Experts of a small language model.
Size: vocabulary 4444, 59.2M parameters.
Experts: 16 experts in each of 6 layers, 288 SwiGLU neurons an expert, a sigmoid router.
Training: a variant of SOAP for the experts, 4436 steps.
Below are experts of layer 6 (counted from 0) of a mixture-of-experts language model. Rows are named router (the router's row for the expert), gate (a neuron's input weights, with its number), up (a neuron's input weights, with its number), down (a neuron's output weights, with its number) and show model dimensions 256-383. Each number is 500 + 50 x the weight over its row's rms, rounded and kept within 0 to 999. Numbers have three digits each.
Before each expert's rows: "comes after" lists some tokens at least twice as common just before its tokens as in all text. This comes from a sample of Wikipedia text that the model never trained on. Tokens count by the router's weight.

# expert 2
comes after: "| ", ". ", "- ", ": ", "-", "i "
router:532542398512500558578559539546454443523430453566455440530422561531488456505536562560551557535480462525578612523445482487493436555445549512508439493488503515465471489547466499398526549501460443416528443438486431485512537498579580531558396507503413472550566541516527470423547440440452433490404547516484531474509528540535577536490439528611500460518482527493599465544431503556527578527457
gate0:505509404522447482550413503502483556457489500451551462434518465468503549498529532372573529476449490592470458411532465501518465469513547495489445526508512512449502490468503452605526546470454564477553548451340489574565559622490617453507562537533467531502538512459448485495529438552455495444464520578538478520530409535503530444535505443440519464468574473524458529494464543471576435450480
up0:513549566555517417470482480507438588471563553463469482518505405534608438527540554481597551481462514507528469440538503572490481447497540592541511516574592534511482558550528524581415497539495561520575554511536455446572577550470656513539469428524572625526503492464508483508520492513475587529471447473544567498606477552527522461525469490510496539476494518597570558508454504508631437540551
down0:538365551505544488488451583449491511618538504420550444580591484525489443512518507471502573549553504370550493529515488544565482528460565467535510451405455516515461490522507615578541521531438497485514534533496467531493539494464516506483524466549506466468498485476530525510508423490383497478468511549500507498573556557466558469480427500511462560446533563531569544568546508349513428518534
gate1:526538377447494519408394483480559493512453506596566532520511433523553535546465508508582566526416484558571429442489547499497571465439499526474518583519526505416518451419498556481431529477497497443479483446572529508593524450476505468557582530513424572396505456441571460438546451505525473456519427544578609396531557527486564482410552457504507440500411465427571491558519507502476576543414
up1:445502477462514476429415473515511469520493529563560509439484504504579516497551528616506648541445559586506500551443470449526570515495508500472454517454444522516531502473511548479551448515522487441533538522485602536476502491542404540488508528436582590453613530473453544436571514524450642492506499448540505462523520475457509518425566456493522476510460554557609503480565489480499549420523
down1:535491418474465418539464517410588431542540507501550503457440517444462504465532429490497488432539500491620479449483542480541479451396537551526533498566457506430427465536516419444520561567432501535556443515558493548497487419542471411482493512558510508518499476516430471567556477494467511504400579555420607567487524406486455487451538495581510517523529437507485550457525500456522579432430
gate2:412492483462495497399507515509472499520457542562450492443483405607521451492453491507553536418522474470483593453573466493543470468455590467536449519468435615498499569486484533439484424440509487467503476436512481598468500556425435465440482500375477465510504538509516519476467480424570532567487531444555486447529506582513528484474523473472458483540532422493499498547448514472521398577469
up2:496561467408613529512521525484458561543443581519379573464423512522479473490551440543523470521582545501434547468578513579602442471527546527496432567527451457418433509510482455450474492496545524505489510398518468513509552487533520469453544601454495452504532559462486578511492449456459501458526461518442426578490571546495464491513509411425529432506449426529506503558521524475504421397469
down2:481539515498473407451472458499614526545534574461507424474574449569459495519451507562589417515513509450545483559570547408362437479486515380596563403506567444461501420601487508420524533567506445518565554490469513502478498444552557429402519536539481478430545504481473500466546484480526490578521549478549488531522511447526474461467462569498527430478447446499444461463564551481482468571484
gate3:597464468576552562503476596495538508543502506532517450454538448541487487324492507555517612513505448513425458524485488460453472556502546500494488532467454585524489406570491515533482470462575506490555462520450564462516471580557503476463519532451559535399490341545522514462418439560502431453568445540489523545530474521480584503452421452593504494609415515397521398581528552600499507522503
up3:517459489493517586431460514543463411526471505509492572521550553455570517550459468551395576490473459536513498537540434632435476482556560528514529490499435431486442517485496432494546577469485537456571541517491404556391468526525541513400433507459436573550506415415495502520455472479480494444510514526508509419465512520462441390435510473504505467473566498401479489472568469422515430482510
down3:569520510585472464516450551489534467455418518474550457509461520503481505553630455507473559427503394537598500422365499554454516476462561457599500456569526506511485469574464462445495582408341608478498575571423469502509551409511398466498546486494501524586535544507507559471443503498567518454483408447515511556522520441456489455567484556485467522487519535519559554478542456530470390421466
gate4:555509472391524575460422556519539427387407527598499533533477554497540533396509557516511502468412475537447419545479440513538520623581504473548494483450447593496537454528487515499471488438539436463581544474432507540480473454537503471481493536533400438623463537455544525469482407500500524595559458409390458524530510477464515498495530579542530453504543461546427496424491526549523399515487
up4:456502487522606475563446541540485590502508506620537554525505483459574527423451564521472508525478575501552466507450541532477544474499486471544481556470440447471486511614519521473476517535398459436452457527461411531524456409475444500580516413542533489490466539560491509486451585504532481500538541619490526487533473389505440464558427443493570515616466544436575510580410506514459519619516
down4:487481453484508613510533437468523368425495520544494568421509533541489484428485430459498502486492495522405512485466474483400460390471429505501475514511563596481537481501520492564524498493504558502512509471555474445460499537497553643464578584491451606444513458462462538502557557469494511474447440481496496403577529436507520480401568578517433564608465475483577572570517507464470511546468
gate5:486555543460536451517517589471541393494518553468492538461455487582576497561561493590585356480483539557587476570508560517517465397510509529450542489480543497531492471524519497532606459441508588475444447536421519517393467318610548495423450521590439491503482524472511536420569483582465409426441491527532579459514528512469519538373481429499484552500356510392444500530466492532495503564465
up5:569481397541532525508483511575516541481442470451451534471495605548553478492478511448593471506465476478462441583554517545557489381460481509440533383508559514541485448515437493484522508498567626476468563412466526548482526398465495547453500529555433541453397505475445488460513429587419526573484505573472510417557520551532575556408561469530501504468567533402449459608475524540426580476526
down5:570443531446534398517547606496558509525596513469538520601467491529490515380597464444509530509480436459508454549538435590541442431492481455527524472456415488453488481474626470554543631507479506515413461432473581451484441511584509584488502596548491583540497562474472509490518439399497489396528472474567419491491556396441456583503560405523618474462483433486498449490449582564547535458419
gate6:486500556543467575470473503510552470566495493629504501493514459489450516431471503514506542467498476563597509474521489490459506507532431580456558492542432528477462521578489469557424451533516413442515458394616404547520524496510453503493425478453480595540439557515503477567558457562536428498522509456452474545570439491546472452501582361465487513507512428507503600479474503476509538502408
up6:498644536545465459479595550464415451473406469457568513489482487562513505509477510542543481538463453465512523471474516593567459459507510436552563576396542503533614450462521483385503546576479475450446455540514562457518497501429524420421528549586490496477499490527496488544537524531410504492474513549589431519421551460475503563416507563580571566494499453522538560441446460420542459549481
down6:614423494453441562490604644452552474451464575411479503507467570602471534525479430534510480495435602469486479466543476499389533457557508545551440475498448474473452630530427535518488521472515511464490467436492393490499512546455550506466560526435578540490526467533467571470529553493487479513477372578486527462475432427499529510504451556371593461480520514471488499476469515469559487579396
gate7:443503561522533499527453518505538515487562480553530521424502423504522469467518476469518469559465483508474518601395477444526465506520482500433430553470518502446615487543549563481504538484519393517529537479563472606486428512444521513520472541457512552434549535544487537534497446540473518461519478589537558417531461561413528536428586442556494531575475469541495507535525466550449613479509
up7:436560520505501546473493509544510509561421432527536436470486430532482503485496485552511441494539489452523546464427524525482512568393469467497412574539541463548486509526438524487497435415529463460526407512588431455531471493497570593565596517448400592498516523406402479445473549522474512465590504519517491458515527542520511506470529516539503534497507545474428506577475473524514504506505
down7:458484505568524563527575567341495495528518495490478568475594529529411545511463498427551592432615499465485492530510487496539502532450517614449577573509581445515355441541559575530495486513509586485489480525559547393483430457470455567510464469533578411554578572420538442534506502492513448424439550501554437409440517437547423587504541500553432458510526497519497494493540540471490570505569

# expert 11
comes after: "in ", "of ", ". ", "\n", "\n\n", "on "
router:405487526438494480580449556542535490474426526570463609562536468453512474503487464452485604475515505498457522571504467368463551564484458500591443478525481531531501522549491433449475503507422405516499411496567525550535479488491496524489399481501484490509557568457562439480515532515531565496419487488455480442456435504500532473571400508528508568547460523474505481588507567542469499477410
gate0:405428427486565461452459614575499548484436470500473481545538453436495518459476437513500513545444479485522520566551505412484495490498450445451514450467411576524469507519442522467487440475493449482459553589524524463518534439531589550508439389541481495520470515448452536569462541599459574532519482492470480527535568465486411552465448469452587553491461461426505514458505389477478488462441
up0:440425506588418436530467547515545536422381469522438528499520368457504537536412572557547518461511468482575425557530510479597538628489499553519472528414507544491505479513461578464488439546538457551484453455508454507483471442400529430585323474497441471473540474469466434533500574488563497511493542492497539526426496562606549529561552476476518600546553465457525480483502486511512494565451
down0:491546541489535520492523321517566483469580485505517508438584574442415522479555549486466523531504495373428432503552499545467621515574463411436435525515449478447503454542433346545513532401464537446501517462509529506531520555507487450444516519541492523497427496555487446560520453507450544472426577445508494485570448494462421419461510544484530570600442437488493492494469489533380449455572
gate1:525568480564452490530382497492560506489576459450555529462512493526546505407460379571482496459503494584534501515556621503416492537583500603443452485516474480543482458537510512410471465547437493531600443537530499561472599537453505542406462498437470573427483559503488425455461574535597501475423505516483501479443426516574525436562498536550483511493546477482401501424501392587490435487562
up1:502447571481457422457449461521581429511580575468446546356565505530476599452473514585507417577492488537579486538532572450446542499490457512500554492476525488571539438591501516477451482530413551527539486516528506436512554556505556564450499577518538541449559473456526534370465530537492559351477561563514531444416477433523426573577596460509526448493549547543502541528540466545480396421515
down1:418507437549597461463603433503482546505472472536425556432516416452508461560595453512479546612534477514490593444465531494539472565475506520459487559572545466452501539472512497554480545522516589443530540429502514497456530442591472407543550465512500554423517509464556496540477451574496494523507504422609467397449521511478590506483481437404508478540550475439471567522467554513449453466500
gate2:457407514415539453533493566456514481465517469543415525578478536475458476451414611544489493573479453469455463554419464482438508519437431511441448528495579470448534550541535432395411466498387524571555541491549528490498512482494558517536527538445534479516504462518554513552513551343405435463415591535436459512439524443485495492537494401443515512494493480520468422573470431464462450464429
up2:480500476613529615561446385520571481564506492529468466458529473476510501526459440471553493495552449444501592513533575488526478476518510421492427475505502485546412414559435536636487466490612504501504405521403527480476458495424497532385509405437490507569608590531474529474623508625654555467546424510428487433534434478521496548450518583524434445470479576544480448516503475589463572543471
down2:442485532491549529524532575460472622511572503606470536507477507474412503516504484412517470489560344457560516498519468496480416509498539492499573430418476506513494542396540463483544467519539499492478475544535495598461412454482441458481530504487529484592525472548505477426536464470517538477617523433553530419515499485424437475467546539560470404435571536523515468495500553483464482471569
gate3:509505512462508499582511534516551437464514502439520549518463481495486473457443441572435483597505559446384556513534447519465460484408594541452540532481481520503418516511474501439549392487511521586533548483509511519484519454541495478497488443504586449345467527545480576423436471499611565435490450512476476498514579540577488480518478530526517537513450460423541508511531502508518454453451
up3:534526581459559471527455544495471592542490480496492404464552514451530459560480605482610500472489427483629497480404411517587504509459469492559555462486504573494487537520429517543424556523558515481479476571491467538499463491467497523533508516485417571577519495478523422475450506508417495522542537470473456496480417479544566504566474432521537487445580530544473506427553455500462475544514
down3:430543551519436584526450499443470473488520518486510480464490480460540572439465532427436583482484506521481431477446452571587513437470444470503471558516549533514429481468524473481504521405510590512477541505536464543531469554469459534434550473446513544464505567538489448483474475563386521474581514614523402387475483469470545547447482509582516454524469447454402576435426464542511593407500
gate4:471452492582490440508507498477475483583477525521492476546588558507483547549475463410441473437500398561494546469479495428571405525477560459529411517557546494559583523536469476453416488475405568459529545561527533510544519488540478504483456531553530586548500550538534431590569485505500516461534549478518484505431408508515472500463461573451322472505517473487508495506470482478551555499489
up4:571516547359598543513505511560521490551509489544642526425400374487387547483526480574502523432524515498582487572605443423481500465470437548504494512375440580476489486542524510564495515408541470510482421436496494414540496599586552474497441453544546493527475453546428513489533596551509478549470455546459494486515605574503554544467413557485528490474564488457554518495586522505545474451470
down4:604508550555554491433560610509390516479558507461523484521477410491475551529438545492497488419464476557506482421440492459534518520532510523463515425526490484439448570601545483449515503516433523543541542441418558472497605463441434449514495431486481584616438488509536443516473532453520434508487467472523485495533398507470471409480403513491464482570599604448499525584533571493447502565463
gate5:462588591458495506529503485530488541504463516414488505543566475531509547444505494458560571504424473593538510529546491527473457532541484470438509533387567495519378485482558566517453498434501512436446485493431523549511495479441449512406554500511526482524551527390427509660490488534542429448511588468429506609485494494515584505448434593411610473519449564467443465465585548543644592465530
up5:485533627529503500490456494480492539603508542516377504571602476405533555483559498539421496444593525493587522485460443448419421490575445490463555504393512538503403491571458493588521433492605513522511451456573513514502464482487514499386546424482581531455436412420514441510577542534512611504494511531532476466448517487453515411402428578381453453479459494470445473511483535536539505401496
down5:441436438472525490467465530475556462470520487495581617490474504550553533515493508530406405499471498449448494599595560446403451516496510577515547450514496505687506513555472638505444497446510576499587447516517501369549509501510541481504499498515541400513448470473451382477477493519431549430474499547534523492456486504496421477470449497519550404524536375581459510464548556462435473552464
gate6:513611542495456439509498535464548538482490537495444575507564459518536507499444410451463414428487507532527452447430452502614450443479481476564508592338479543495471567503478543542402416503497536467474557509446498525536492517443436478531428537506537582533363503516546568626463470531559469563470489478448490436439561543456546500544571517515457495499477564481489545556465557563477469504511
up6:519478544489487510513512441438526467477518534450395538549503451554489549519476408514462513513509504520535523385421536601610513520509588500478544601476410509468522585571486414450521428498459513518555575405459477539474506436522529568501515534453434437503430567465547513579572516453525444536517516455533506559548421531481406541557453460492418520515487513376430532554583534552542453479568
down6:477462480407451477588386559481537573538461471563421496573540477595463523440497572541498522561518466425587542427540427568589566463580523437500542527421531518481386518515509507484515511523510460518444545577498443534423491481439533377481469537529461535463566502576444500501544556534560550565548557483519503466443522471513518443398514503437503483504510468475494570456509416502497511469525
gate7:441421493589451446435504572506525519593487552538457509579457491504504433426454523475457458489574454475480508497455529473497486512463439471518567488491477450572376576523472515534488528501589515520545426486577510564538345509392420462518531491454464573518551571502519514439467524574492527493495584543494504496375448495489496488494440542450478497569563544474459509551492523488559481577536
up7:470577452623470538473460610582470456531517544539497482482632475490495503480523503505450486505455535603581511544468545546386577448501543513541445430563481582516565440520492462490515423523535592529452488510507602434562552546524530597567470495509537488653502497481531488484574464480564450426501473453628538538596436515503572481496466401516555474460486532465555498433528507527479522455516
down7:524487514506473517425558571401426487470506393530534461441447524516590576548391547511444534467487461505476497447470497452464492464492595431455366598567504501495496498478573462539419456551437407503485531545493410525436578513532601457374490470421403443489497499390506583504585585568468499480505518504526440519502528499463478528469534545446502504539484488459439525463511511500506526551577

# expert 3
comes after: "| ", "(", "; ", ": ", ",", "."
router:496501426468529564584515561557515502462497441547498400524497639524390522402569572458566520499469521476537494549521426436442519468499392406603441523516515509423490499527376428484573529507488503464529432464446427559460436535480526420530504568493519490496481506459524502451527553401542483483451525508442482585508441514486540493562452517465498365531479479475527591491519506473510486455517
gate0:529472463539517511476514485604583511510501550502459505520513491570451439561534466538610490501437525497477568558448538538489487519408475546555456488498481548528465383470552444472473542521570498467521465482443478426461357486476405443447437514531404587562419566513461458427551520630537523438480557495387519543461474481490397492465519416476529519592485512525434560519474460462501433427458
up0:480332516571537497418585493521616511500492516470480589507425554530479445509474423413522420513405496479526529517551497606449490536425489494587487549505498554553473468492593473464425569515460507512532485450540543390488416519419481481523493444529436456559473492539481469505496466598491535531476515597430501500523437479479465374540540493546512514531466442572446527472427497460393497437430
down0:484431484551498408444462465572600482507537589523493465478435502489531501437539503570498515509433493383436498549422512442567534526486584556522534513495425424567529401416484540495537515495470612479476582460520503515453598529519496484466489519454516494520505528490457566352444550513495457447526583467551570496457466471515477485573620526505583515500519547485450538463447512494435412520569
gate1:475521520467544502480510559429501552502463500533529631630516450435470544486520475445520535478494513502522525474485484516551506544521537509560526500502500478413478523463518547517473513474469461455500567574511490528498484540401429468508539463576514514445496433489582489521535539538487457577510471485439550575525395427469499590528433530561491468500411539457514545450496541506495510571497
up1:471487485443488508467457598513534545334529512509512567427477451469498463539421481530516487477449521530549536545451479507460450496447458552426599431558522550445471454490506500526540479432550468444444592485425565439546395520482497526509538498574507569429452481434485540526627466403544536522459485453611627553479535426519510529441524502513437514519419493549514492515495589460467468515411
down1:640541612450544505540467572491463500434477382630480515540536475501575580534531465445523406600450531506490531625438545508503536412492535483475547413469440456408580472484540535478454472517544511480455569455511540555491531492446554438455478523431536512464482550456452561552432537592493451545414461514386510559556423527520480447565531440470529493559555520540609503402479514525608470561375
gate2:469584445472563451539569652491448527480504481529487581509436573445528530470532552493513497508499493563555486529601489530534590488540536430542439525487391529471448428497547475505533524505473516452439483389469456481598446547529582549529596508521579523545467505576521489515507513501494606458585525470533418488560485512468529598513420507549559504539537434583568565577503446580377436476518
up2:493540511505519561544447482459576569533559475426429491512531519408509407519565514475531464527446582456562475473510458512428479436534471478538520486479539484441600391473509455494493547498506421421517553551424410521487512427393486575547449503634482535491428526590575517555556557374467603524580523515478484540437506516559464656554545547551559522487591494491569551443426483500467571506425
down2:548523453568595537482458591472465472516628499481582502488561532495450515531495484457495496480358499550469508462502614470505499471452371522492501537498552501570534437538569455460470593494544524455416340466403494538463469521509578526418494645600468449543451518478508553509499516519515514461514497419518520435465586545539531587589493500497469569467431500523557484515394399442470505506433
gate3:449514536538455492544515486505533547514580568485479416474419478498492577493538578394495536470525507519608555588428578585517469480529490419521431522517519506482491520398539479500471398478479455435513395468505518556515474464501527488470511522500492491452395549512509547474488507452592422523464470431565481579521358453495463515452514564497542500513452479462515518447464535520497501578593
up3:495478488457576502582490505519533519510505444517542485484473527433425482528512475527472517641481546484462516424493540364419473520469474457496566392556599467481547500546518479465418592586483562410434575544455460461513573521450498476489473450591519397529505528492500537517437403573404527419552489466586539544532563526460516530547506468443447559499487536499426462424545532485418474413496
down3:492571457489500446537482516555521532469525423466435467530548504510365571534553566450470497475491534434479494592495571479482529491475482607485459505542409485492494499485448480488588461539467472505534483531572446487498496450373448527473529512424482533450534434418549485462500518511510603599441495548507471552445469519501589460492530464455553550441480541523556479540485381418592555418547
gate4:549550501521470442476458531429504540562466479458514447445462529518437466641506562450476532491514475513446453500463562416588572515462537514496494517489599509483400494453580572499579532470584514473542544505509487521524428496547472499444490526490520437515536464460482503498494534449515480486470607459513549557507487457489523556539497448530460566427583504540415554491488484471531400505558
up4:401593499583454443492591456472590532416402359461414475493556517510562487519517558594407497537458537488508546583478493539393353473633518496637497464537518434427534519533517459511437508451516529582532520496472519483524475468544424470613519512483524440369521518533507470574467480594468480474426582498488527462481492523422535501545535441444397569491450537459476433546537483511520483520497
down4:486459413526550464475373514518537494438583555582496494517494433518503456529564458487578406469502524572449510450534431493510417493548511494452536441542407468559477521496557480531483473518491566482514524553459514482544652586536524395482478495515584515561530432573539549568447499570510466524578533472522506509456459588499542479477600534533533438568536483397456589509519408487529428436499
gate5:548495400608508465475553584496475512499407527517532508518424472538534526468604469487503549523399487447476545464514506478429516533492579526484398457536557511518431544478421478420495530463512538444555443459452401487477573482498525512428574572439491544548462566444518389566535612478557501508554496561492527564546490465536494531472589497502486479562463517513479435453540459550410585378457
up5:596534456626471559474578438458503555480477501589509530436454488536505425407584473450396609545430479452491465419449583439489421423499514459457470396524500533488551505482440506399513519494450426426567424518557462515486556451477482486549561582502505516504464508432478505526498587496505447544478457571457510584397520464462461551487492485527517454489462554452426498490526480526563459430526
down5:535454452486531540518538467515409395525531468607536460509372520487571449447486473469560553482452481556516609479492511522450503485482462548491480515466485497541561517572582487502420495567586468462500514496497554513524566514584495517477487420435416364509546487493494533506364417499495465509496423503455486515503569577436477499517532492467467550502511576474471599549427459600462396564380
gate6:423462524427518462584521458612579492458502535473392432530498522475477524446469449493467487488479441580511591481514427465578479473449528440524472497445553512520565564558503442533515487444488444493495482508549612558460444474506559448466416483486420548449535474524481392482595468422518581511459474475504513590525541489520554596526384576528452465491546553607393555507531607494491528590475
up6:512503578437444555488451537438472465518445538559569506484498422592559498452460577541446550548501474556612516519508681470467533514577461508462498516497451579479497476446458525434525494527428544509476452580488458390492561439476473591534465557529523501436487553490427503555500520516471514449473511488434534567535547422465454540541470442418489512423529477485564531403484477588539530511467
down6:518519466440504556541514520490472468389466465502439383561579485528474412560446507496594494499494533424467602485611470407518426402537478512489593478585551481569483536523447496514551429484523458561454492529508491507549533438457440400544425473475483448463493562536456528556504455410561530569484547458509485499510408512507514528483573454441505497480559485498496396500463546446515507568497
gate7:411499451617505454510519566531483496522437530545536516419509501574424510478558576510500535518531404426543510433465483456449543550471411490493431495485516514598473556465417538474565480483562405490432541521561500526489500506508550526471594476433510518483502446542533476514551479551452445411545471440461499515476397526514458514550551472407409366578523467516473525530515492509402527469478
up7:484521488531501570523453552492559529490546504506513561439528475516555525554535539540443579503532394491598472406551471477456460552535421561531551518365523398516399526492465585416549503405555443559513434491595483559531475532604549566484552547416561506574570523536490491442457528536447503474503552386490510486465478552570495547483496472535482489584524467500456388523522509479463497498431
down7:525536502476518488552479520468488507518476475436521488509564588507481497405591467492479472537446440602509477490490531599452523449441513407470530494516505453492542506465443600471486492468460475463562493503532443508522504517423462527609450455598492546582512559542455431440482470544414535506505382482595668456474475522541501587515594453496531513514453421480576479407436613535558508583552

# expert 8
comes after: "\n", "|", ".", " ", "\n\n", ")"
router:432529470447568493478458566500511434459436526464478545498396554618457533549473464420549534558534535470511486505433533503519521547471451500526446551499540622467525501578440412594516495522517459503521537461573473520507508511561559470596466473458419435517444547395482334486496478439409372482504484543557450405537423505407506517558529572476526455484491532375534519564494422587546536521588
gate0:477526533519474547438569552404447554461544441578569605575549570455504564454503499474530552499525528477454555480530554521459507477575467526543456562455558517462598565533588575505501437605492472508438474529435362560495466507551421559489528471583598464385480586575479513443603511526453416482607527539494442491513492478444496401588602484475536433458554514470541569496495560468484574499569
up0:603452498538564472486521509400419671433583499481524524524517498508499484469551530491513510537464513525473561510488508501463513524593505552492484526434544600402557607502533525540455450577458474524395453565408383517490466524486429559491506441528591499401567585579487533537620540520467425557550530576539438479528451456526531489563538484426509467420523491490556440468484544426490504435533
down0:439603433535413465510532533507501524559449546443510551573500333483453474433596488495497464524479534519539510576578529495506424459524474504534497471423567573534495439453455507424486468543608459588512520473551470455426514448502547524543411532495490560488486426537548588530556509523482519497499452505528486477512446578539598474537538568431487436517447538515559518516559526490399517521570
gate1:469528415499548523428474568510562572638560493494446603430602394542506525539443505485573584559455470589486548429469369496475505536560490563509536529527486538478489533470486553471497496534498466477548485432445509550532514520539430508637500474468420458467444529499520582497568497514524497432569512525447454465419591536499485488513476515489488501563395452464515485485456579434468503539415
up1:498528446395457476455455369513546559622548401541538477470571497531545504593524553438595436525480546545413554537478506515419501476519526494401567560577531492438543541499542593577536530576512517483465546531463572529502449510533463556514518511408460539509473494593554514493499520527445483516498405604504454471481449520493548486477516443499484509527446515435557423502493484452563483434524
down1:463553550594546499457593371477534518457459584530468527578481454464471557527553434425554441505548572424547486548456610508511538460495479573476543451475529562608470514534546459504467442526484621434474486491491443403464499524520565520488481567503494513415551421497488517563456562523435466534492427536425529462531570543588478513568532511523495523509453437552508459568485497542542557511474
gate2:512629466351523470449528483534512534498490500455505589414467625515590530541487492438534464557485541532507459547464465454404500489445569391458476511492421501559524552432525450438487456557539531492436487570511503486402442506513495513579419538440530472415567444502468530538459564418505562499466582567478538518521448416431471553619503505522512495517436473512543514501460502470462481524501
up2:504469524468498457525548527453539613534517471435481545457543534538519462456440358408506454485557463459474545520528502445428500496518561472511480629531482480549574554403515487510486520518500533563503454537524555463451510559608483489520518523531501502402416566552516509453511480469540559552489602500531479545471443399521525472485539450463526450469533467408557424515400553462567588524502
down2:443508447500473438568489489411565409571409523537546567471524478509479451454497478528455426564537570516464469463491552459531504567566445546436402444511533508499505456494542465460565429503518470516485512537593492443479461548474636609564494487501507489478574530535437405512513608434471514405592551458414580416450480565471471510527572570576489482515458570495500562556573455519565475424492
gate3:452478522521525503509564471521567458575562488429595541503555407620477498575512500454508450467461543494428507552629559530567521527475523533478519528482517531443545547506489510456486504460516557468509492523496522531511574568483521556537445478468411537635513511418452546474508460546478447492515590459537491522394515487572478441558521424519560468532501530557515472599511529618434492511507
up3:578520388442476522472450577490513499566519418562501406479565550412586461490457539500509536578486451544524546535495549551442524378517409482558540448516557545446552566450479423511587481571525624531557475520584491459556484472486545548479581511579487570482511437592571540456559501522552564515487498508594556577572355412392541535444527526396447591428502491474547555451534490440597552556525
down3:529615494603503533450495524465486484488515527495500466550463477470529512516517534503579610465577549462392517485518568513573524460525546491397592414469495456495525504445486535531495459565548499479499514579595433536478508551463485506509460501548538545401476506554578419477508500545510583413596442437532500559519560396539491407468570426521417452507399557438495535516542458575520474540475
gate4:476478438427534419471442529508532495444524543435488546518541588461497587540500588510427424444464545403415500484423514521487458465530579540492532493511439529520573510567542535525550453514436474535483576494474529585494507525408481571531523501557499403533542383476492481476452464419465508492543469534569518478484436465496497523457514578445518483470514548519516546536528502556534446485419
up4:554523499515427471582511504533474459568474508447431487494425478423449526534490462427402589463565483521472531524432462477539416362430581498489559473539541480566499527481353504597555487548463447496504432589569505537489484521455495618523520390515596446428540543553525501554574487552516511562653471475556452426537550469526474484435505515452379489487542516567542567545575545506482525493568
down4:464520510509511448508530441443500590536474585586545393587501581458439455602544492472473562528443530448581498459503568564515451493565454451539516513490525460453455513541495402474569502404560519500506448487495463475576511461415526491570460433458487543558507484464474500495513474542557461547510501477471424556570515483432519517388526453540411593597497446464495461483537489432580652522543
gate5:425521504473439501487539601576471540537642597486509531477486514556507511491402483527438529446502468480466495501444507527537485510496502534577447563471518482416533459592501559430566508457521531648562462511541507557530511584445524408471406493507579421519531432511561415471560458502529493502575535560489516522520511457594620493519586482560493419447394574443504473516535472461409466500492
up5:487493536487456513536621532603502469464531517494499543528466483509583480475471439533579481476443522517484535530557474550441493519410573503465516501471468454448533469506468447591455510579483496639534501520451453556505440582502543433548528510451487640409508522509566573571579566563537462487503442534399451473469438523485491550585498525528486457545505593598571522563431463596468496460667
down5:529403543496494518489492566508464571565524490510425511507473560496503433516448570472408447561433520389511502593527490452451515473482415521547409576498518547606480505528537509483528425507501504510515521448541482519508473486448500547460485588512597436446448528508533530511467562434541499481432487534475562442531581460532464545474520648590533432520527483539510524520507468447579515486516
gate6:478488507577451509523563558517467436588531533440473417521538460516369473483484539502557506457391525456529469403396576571566595509469535505554553523550500625537485458441492640518576501603478462466460445549490504485423518481507528435485491437424483430562537470455460455480539499581455554431544476526528517522553426491403557479452462450464530535471414622358497491458499515519460541405536
up6:642530505579381522451513553510493479498520539519483482508541500546436515477449500466569549444481487503447468415435513492561531451429390557470602538446634517571573434477518510516694524541473487520579513556483475521425510408475528462546440446403465499517598523457465492596530625557558535435471463455530477518461442490520563451460526524506489466431425497475521572483601527519453526427470
down6:570499567461445519471535407618525552496496525473571469591411484509419567510448554505510485584523490564460554443516549509526434455451442523472511423539560533534488471502520491510529589423472494495523525401501509585508528505386537490452498402458513617582502518565487441438507534473584449443527534537532538555464434626433464494396487490436618539422435452541493445527499598556496502458517
gate7:526486512476535561510509580528387443477527586447548493555486482508525418520450507564531437445448473471531500400548533494481537446573462481538486527573534587499451530457473504600457548592547470516451502533561472563416508533515458477563457478449534558481466471464527440485573476453498534542507498473497549519466463507481503437456445568455515461471533497437523483517505595514527504494493
up7:578432470452527490501443502446535537556575411447509432557544451549545532582596347511470582504582445512582500428459551472483437516476505516489452567498489624551496482498462495569548586609504483414412494552474436528464565575439479479550509612598584505452452485502477482475611509529412503570485517482484468520475525502472434589515519509526508462527499529441462445477433491528541588538557
down7:451493481472587525370516440543458517409454552483546520498374481537411444602466523593513507534529480562439463499347553503511443482532448541408552561504505502453517556489613543472494443576484520508565467583522461428480516428508524457485552508549577501481407523426469478575534488536483431544507518537491580527524495559442462578585456502525530588574420391451484461495514480425570486511436